config = dict(
    num_hidden_layers=8,
    hidden_size=224,
    n_experts=128,
    experts_per_token=2,
    d_expert=128,
    d_shared_expert=0,
    hidden_act='swiglu',
    moe_layers=[0, 1, 2, 3, 4, 5, 6, 7],
    router_score='softmax',
    normalize_top_k=True,
    routed_scale=1.41,
    balance_loss=0.00206,
    balance_bias=False,
    router_z_loss=0.0001,
    init_std_router=0.0142,
    lr_router=0.00045,
    vocab_size=32768,
    norm='layernorm',
    norm_eps=1e-06,
    tie_word_embeddings=True,
    optimizer='soap_variant',
    learning_rate=0.00478,
    beta1=0.95,
    beta2=0.95,
    batch_tokens=65536,
    max_seq_len=512,
    train_tokens=596700000,
    max_steps=9105,
    dataset='wikipedia_en',
)
Below are experts of layer 4 (counted from 0) of a mixture-of-experts language model. Rows are named router (the router's row for the expert), gate (a neuron's input weights, with its number), up (a neuron's input weights, with its number), down (a neuron's output weights, with its number) and show model dimensions 0-223. Each number is 128 + 24 x the weight over its row's rms, rounded and kept within 0 to 255. Numbers have three digits each.
Before each expert's rows: a language model's description of what the expert responds to. This comes from a sample of Wikipedia text that the model never trained on.

# expert 55
Description: Adverbs and discourse words. Adverbs such as also, later, then, now, However, again, only, including -ly endings like traditionally, industrially.
router:110098105120158136152124068114137160139117155161123126145135127145110111150127094129125129150103136140129160216138145113139121115160127168108085130132127110147132097114128130103116121111139113105094128130132072158122141102107112135120123097189105108148146155126082127102151164162107115111140122147115130169131139133122169124154083111144123116137130151144163139141128134136129136112178179103108122130150155109142114084131118164082109124088138179149097135118122124124122117123152138120050119138125135147129118162095074135130181129106142090110142124109123124149141105104102106176097158139120113128067155049120123122134106141154145139105143122117142134153151156100132163154105
gate2:159131089133147139152132080141106123091136136084130123143187131144141120149136144113119131124112148133136136131127184102156064120144106099143120163174126151128140140134122095117129130084128125101107118106130113175140135117122095147141150136094119102161116120176084160090092116149174088127138105177064129097141141163113120121131145123104107166153150143148130125134136163157100119162135104135145153123134147121115093131107072163171112093124129161179095144129144156153115126090125137061100146114163147156136135133137122128130142102130143154180163164147111131127139119112135154105137175149147128097139088136114151111121162122116177106109123137160115164129131112130147104144099
up2:140118116111144144109138110108116151126119130104099107118143140146184107137079150097137149129111171129115118130139120077136086116088159176130135133171145119110136134106113124162109135140122133133151128131107128090149133103082107116099171112086106144100039110111137167111132138141160116175092100108099144091115112118155122134130085126180074111156100161106170120179101125128135133107134131101077115148113121130136131105109137142108122134087122141118107113121146167123153132132156129111117118176154116124139133130100203144186116132128123147150119143101125105114137135190114096111151134158135104138178154113144121134081132157121123148135117121089128156143148126091139123112137
down2:123116108154093126138164115169152117165119121120139131149092113125108103144160095125138124145118116129118109121118121113106121122129171173100128145098122150090094148143098125103161133148132124155135106155160148132129139137155128146144125144158131094140103117157134134080112150161138130129111140112138141109117124142054117124106144109103090093165093157094143133164178127139119145130126104152131123133134122146151162091092122143145130096139114064132129116138104157138099092091069156136142122153150121089136113145149121153163094064127095125123052145071164077124136113091101118116113109108135123169157113147114134112128152144165135115096070104151137160129108091102111132153118
gate3:146151137149166094169143088168113111162123110123142166133184140148093084159172116169106149073108125092122106201170063108162148123113135139138134128137142123125114127120087141148139142111124142124128100168115126121135124074124112136139118147118158080149143089079123123137131159116122135096156069088109115151145150156109126125127117162134138119142124166132127149113091160139113130137102114133134154100106160080146133090120120176131110121092131138161108125139123123150114125119131157141102139147118111141136100108149112125118063164103104161105166127126112151148122102124127161132159132141118096135110165152151134108159165123158167143141124099143121113126112146138123130175093
up3:102176082132140107134145120157087167122100146074135112090120130131112129156151109092097136125113118127093115140141133137147111114142141147173122107078118124109154123102132103114116147117114135131134131107118106142141121149076101131132156153102154117158113133097156090100114146180123122128141149096139097127144134105113103144152132133156128147163148188155119139144092164105148152114087145113125078127147099138138094112135164109148112075099162156121161157146104138132173136063121145133091122161150103100103100131119109099115137180118149143151066108121145162144127124122119158134081163174123085158122119104138117138154110153133114124103108132131068122141088094134119114142127
down3:163107129082133110135140092116130185076165108117136107111089115077141088145141132174167159124119098152186126139132134113084158108096110116171132107140134138152189134118111126139122145106127107151141083164119117130144129095107119143139100145118109132127103124148179157123106125097121160141071131091128136148060098131114141167133114119134134173093135126130124159142174129102144115167116074167156121123115111090124121148104118148125125120142145125099119131157113130108109105175121131115113112138105120115132102114114135087157099147146132108115098144151119138158132129138103130087142129128124099082120171119123091140116089168134123088105137130119129116106123088120156122061124
gate4:113120101127123105149087118144159109110144157100104170153166131132099118131137107187142177141102123109122148166114132143143093160127128136139178151131090121118133125142120140099126130170123141108122119107083133159114121132138119142130099113139140119113146162143128102110141097079126119128146154139099077122117122146110187165125137141130119113154167121170106153133109098184167135120104129112117139132116180137128159121101134106171118141093127122125119104143105113147131150108128098104149153119136125089156131144091098143136076173121115155098174163145138114120158055148103115131130140155108135151126193131117148135103144076117173164110152129111096137133125143112108155178080
up4:162118151127141159129121102123172110139124145160146146141082122124108087142106119153101104168136132122118180101089102124134163102124150157129152129118110147090075142187134136100134134154120083123116130133089141082120103141093149143115125159134139123154159175123098120133157092142147154125166139137129093143145120112144124082108130140130097186100130125117160127131173110111121128102148061086169175154137144126118134106103129148174161094110098124087139139143140127157122139139134094130131147101138094087165131162119127157121162141139093139120130154131108090161154186114113116142090145142135120151101106111164123148088117116144129154151128113153110106111145111131175163106131
down4:096133130116113116157137134156148149152162096134129103118161132104151139146114180129118141130110136088136146111174093101139113144142146128103163121143156145119163099132132149166128120138156128124142126129123168105110112096116130120080113105144109133148137126146115101175151140216112126159131152091122126112127102171130097082111170109108134128125089145111138128113151129127106095113152102110125127155133146177128169125093131135118112129100153123165142126168136130190129132138138105159154137103091169141089119113119191106136120094103072130149138126098131095169105121111157098108110166114099114100164135145077098162120124143137119121130134138069124126104073121158133160104104
gate5:122129141153152142101158097137096089132152138150148145117138141102137128102130113090108092117120163161096144124124097111178119105125123174063118159141149125107080123120113189119117125153166143122122141149090097155122141109100078120145117094116176144160152113131108075090122153112104125150127133104134136124136122165127143090140142182108131077141115099122138142101087146128149125133153146162093122055152125099151138174131116133147131119135135138143105124162159139151161115135093103122134136164088141095161139151124112141145118102128078121093118155151118126137143142178107092132096093109128157119140153106091139106136104093111150162109129130127107140172104144158113142153110
up5:120109136112142168165100116140099140122132139124144102083191090145124115135131116131108139072154137117117105148155121139118127090147166116102142157157150157126097125093125147152148083119145150148124104195143140116093128126168076093128182158142138128136115111173149092122085160111138124123119148148113121171153119113082117169153149152119099187164105103102166158160122071155108119114155142145115106144124118142119144117105125097126136137106143120131146130153134140129110125131141093153113133163126113105133132138140089113151140121124098111089138153135120128129152078115159130103078080148103080121125142119126162142134132131133163156155157128126121086116103117167093116129077
down5:125142100083109121126077146125103097120138102139142129115117141131096099119108130127117083110064078114102152170144127150091112129165132135129122132162089131124099105096124088174150130127100103129133107098092164111077151133094151121140155144130116082126191115126171117150120116136153067098093132158111090116119103157170135126100122152124172096108120126137148090159124117149104120121076110136106119135075129114119064110121105148147115105157116102085155137111165101168160140153113159134119159105149123137151099149097147163140099117137159109139129127131124124151122171130124120102133132114117117109085141119114150121104165113119093118126142119134140085154101119139124119157150
gate6:128107166172142151103115134110089173125138124077099127177148107127144139134135142152088113081136120130137146130150116102167126135108139150131134087160134131093110110130109184168135093139111194138105107159119151153098099130160128126147165088165129083187117092161130142109123169135130124126133123138150145133112107092128109149118086139144127104100149090134092178137129165139130118071110100152186099057110126122101120101123136127143091155116144147122123145103119143121137069142151136146153086145165106155119119099148117121137154139130090147121119128141137132137171114131148139117113138099118163088151135115143135124117094095116139169158119123146143126097115142147123131160122
up6:098053171143147125146139131143132153153091113139129070182152097145124120100167124120110138138096106117136148187142173130155113091122120150103142121183151137139127118123088090123115112110163139133116107124132148139131142119117119132137191103170123127163113170112093056101159156103141155183123172127097131117085125101125109160133115137105112126156112103114129154131108104149145154122135128156153121147122137132147183148138126091110134137134096136134154153157135167118111158159131119143151138116124099143081139088141161124131163160142088132137132108158144174132144131143165129128117134094153166109145160120126155088124129152084110121111152160123109119101101142114141127128132
down6:162120151135103148177111161115126148118104102105128112126089107096100128127132131108166112106112143094110154117083121134105079112093113138099134163165138090166121103125093143151157112167111150116105162144101142098105095171117119129150183127126135142159129097125136137121151139143165145137110117129146149104093100096124155128144100117119115137134125122160186113134103131111152181099100133090133075065180153146116111117103093138161144126161104098113113111168127147081132151146165147140147112135086130139102150143151128113159148137130106158102179145108141183176136111123119134148142115096137142108152141146129121145150159106117119123137153133135143121077123112133125112081089
gate7:120151131154143133098148158105146134089129137134159131138102118126153126122168101128094133148134114111145142165124086142125110167140093130124101111097111128139170123105177127142158109133120119151087107148189141147120142089152144126106157119131102094126119116201105098067138173157136106108180096115141175110121072138121117131146147111123124080132113091118122110112124131144149120142129112101115134103120159083142114121128102133146100146148132132130133086154097148118117168109147148128109125149134121123142143122165122154128141113126127107109079129126147123152124118130135096179149147158135136123059142112051103118092165145160162150154120098137164123122134163107094160171104
up7:153140109139137133072129142101145161121130117159106113133121123128153144106089089103146116124110130158111148124114142160139130133130133162117135129087151105142089135116112175132122114131091153146126150080151070130108116153127159128136157113158118167136158129128129158155147150117151141114118148123108096121139163139192112101123112132136126157097141170144055118113110142158131128124143168126148129112153079150103155136121083148103143129104099134165138080108140163099145113127158122154103112152167141129109131094113130142101120163126113135114129072168138098172099108128127119079088107122155084139124203103152138126146142139129139171146108136192123123139148112146076140117138
down7:099086131160170117089100132140106128118116145120078163107086150133079110153087138135114134111116141158185102138142163122122125090075134115127135107112091103145143154149140095111110083151118109165138106095168146106145093106108095120101114128134142118176110130129164129125107164163152132137109120139144144152108139158062116164137131145124145102146141132122123139115137184085151099105121095130136132171135162127075168162154145115162125121117081105143108146130117154142155150147165136099148105160125159125119108128151139102090132126154141085116117167102128093113156137152146109115117155140129136131174123139128151127147153082130127098082134084131110123141106156142147098113135
gate8:175159139119124152147153092124109158114116103164130137125130119191095155164101147096132103136147142145156142188116124130126131161104118132087153152162128120163112075122073110119110119113117142128109095105149108104090136138153111107158135143148130100107109097091124195106147144116187111119137095106115131165141135150138146119151205123145102096134132186124109073182109106115137095158135145135130105104132106121117147111127118112114165099137148149115116125135126125088080146143099132114125103172107163110122119130152133133163135104139097118133122148102072116108110101119107119130146146106171110118141129094123109134133161120172090128115106126124113129143138115159128169100129
up8:087160121137150094129144132134142141159131125105102199141142134144180109107106163120148150118124144124120163148088121129112138138072137142142099130149138145149133129170137169142094120109118112149081170123100097106090130118121153127166129168101130168139112131129125159115149131134139178108130121131104158097155146105139130138121111130097124093115128145088176131177071126130159124124111147151126094137126103128075126106153156099137096113130116104134119101110105090145120113156141137086136141166130117148122097121159114117118116095101098180137110074132136070089103110138102145127134096111156129131162124105177152094142112113161114096142133082100159113137163120135135079146114
down8:136111113116143136120118092115126163135134125122149121166075159093117115128118143125141125136094125105124075115131097118113115155155122144099121133123127159127148146112195160148121153115117087113105093157103100102117136132109111100151133188131111098135142079148143071138126185158148162103110132122107090164154112154106106068102126110096125166124147104132125144104104134131125120125145121069104173094150140138113133137144165121149082145115126127084144164109146124089120119119130123140140131159126125132113142085108125076140103114149088103152124136147134133156159150120126122097111120093106134118130136102132075125116131146133113147072103068100119174148132159159167084112148
gate9:168117094151137131151107143160143103112108123121100150106109133108157139106129098124155159135149117108131082098123120143157120108154154106147130150125092148070153142094095122138119103156141204116099144141130121112110115133167128134130107130123143058093149123125128151150167151136161117149090098158147142103079098115109160115114143076111120096129125128136150139123143137148090083130103120120157112160150112133114095114099165154104157154133137132142117157103178154147130109147137142100131133143139132134121104161109093140111169106111107183110136129147119101149180182168112130129116143107094129153133118099119141150094166151131088125115147087064130107113134120145115122099171
up9:161126084116147134083160113156121145114120117122121159096106085104124130132118151109127153140095118161112105130150099150170132122183162116188124140150108138089171100133160112123124144123136122133152145146173093140111150128136123139154119108135097192153143112125124171132170159125134112128148136084101168150138095097143161165142111127149095126148106123103118120134104121111148157075165105134126113077145152126113103074157148155110134140107111134159091076125163136154149121133108178105105111120118120116141106128134112110111135139113150161156085121110149113173126157097088125142126109149116107081077141087106135125121113113111109109115104120111158187105126122143139138127092
down9:107111144195143140128088106166119189119133165143146142117155117160098140133086121125121110155120104111137155110112140099179140123088113163109103115115122117129172132147104094151122143109174164148146129171105092093121124075173118113148129118114092126133153123181137106136103114136154138130099147130120115151109129116155144141087162085126112087109107109099143168131142156088105140101133100126124154094093173117137148102123128121124180093144099092125149103154104119121131159090133123132120136106154119106112128128111121204149124117168105117108111164076136120129139119114152110090149114104123116129098154138103080154118154135143151103146094162120109132157138140126150101112116
gate10:103120104108116141141106115123152139108089124158092125124108109137129155168200159114137128156100093146096109136129141128130163121123178121149144139144120112160143147125155109130101110119120103112112129122177161149118137117133132170157134101134100118111138077115150160133118113136101107098124142126106138110126130112091117156120110167133146144160134143117124125141110112142122154165163141114149170148157136160122106123117161145115094111152106145138133123118153143165154133132136161122183190113097103133096128101116101186138133056102176105149132136099131106115140058088116121134145124123199173103121109131164141090130098097134128110130164122077125133121126141178144104117092
up10:152127162117132106098157144153141126131143115110174091128119075098146106105124151150094114146189147118160150106176101143151114091090131137152113128115151120192131091149129141120133137160147157117186144090122127108124141126157091138111137101152153180117111148137132090139108134120115151141127131128141130112118109091153124156110122131085107151110111132130139109133141147134085102122077092136110099098139123106166152153106122090126135122136094111140174180138123097119058114074141128132146145088122126138118073117153178096121139138146114096106125109133083127102128136187139130124152141096120116129142137190110128108111143181123117136112095125164107134109141130144129115134123
down10:129134116128091132169109182122104112113138130171121128137132143120144123097128113138095119099124077090093160116152113108131146142109138165119131135171149143110082083148142129096163088116134127113111113177145083179128175093124122156116141138134142144135108178096131117143140139162129109109132134123107165081106125125138107100132122145113153134109130112144096132117173110151122139125132113155133094146156143146137116112158132141115100145134151149143156117139087125099125105125134146133155135126129117055129139061203134099156141097145104143119112083126102075156119098129153167120125133120119151093160144154092171144191128125132139144109105156152105092153085119129123140100128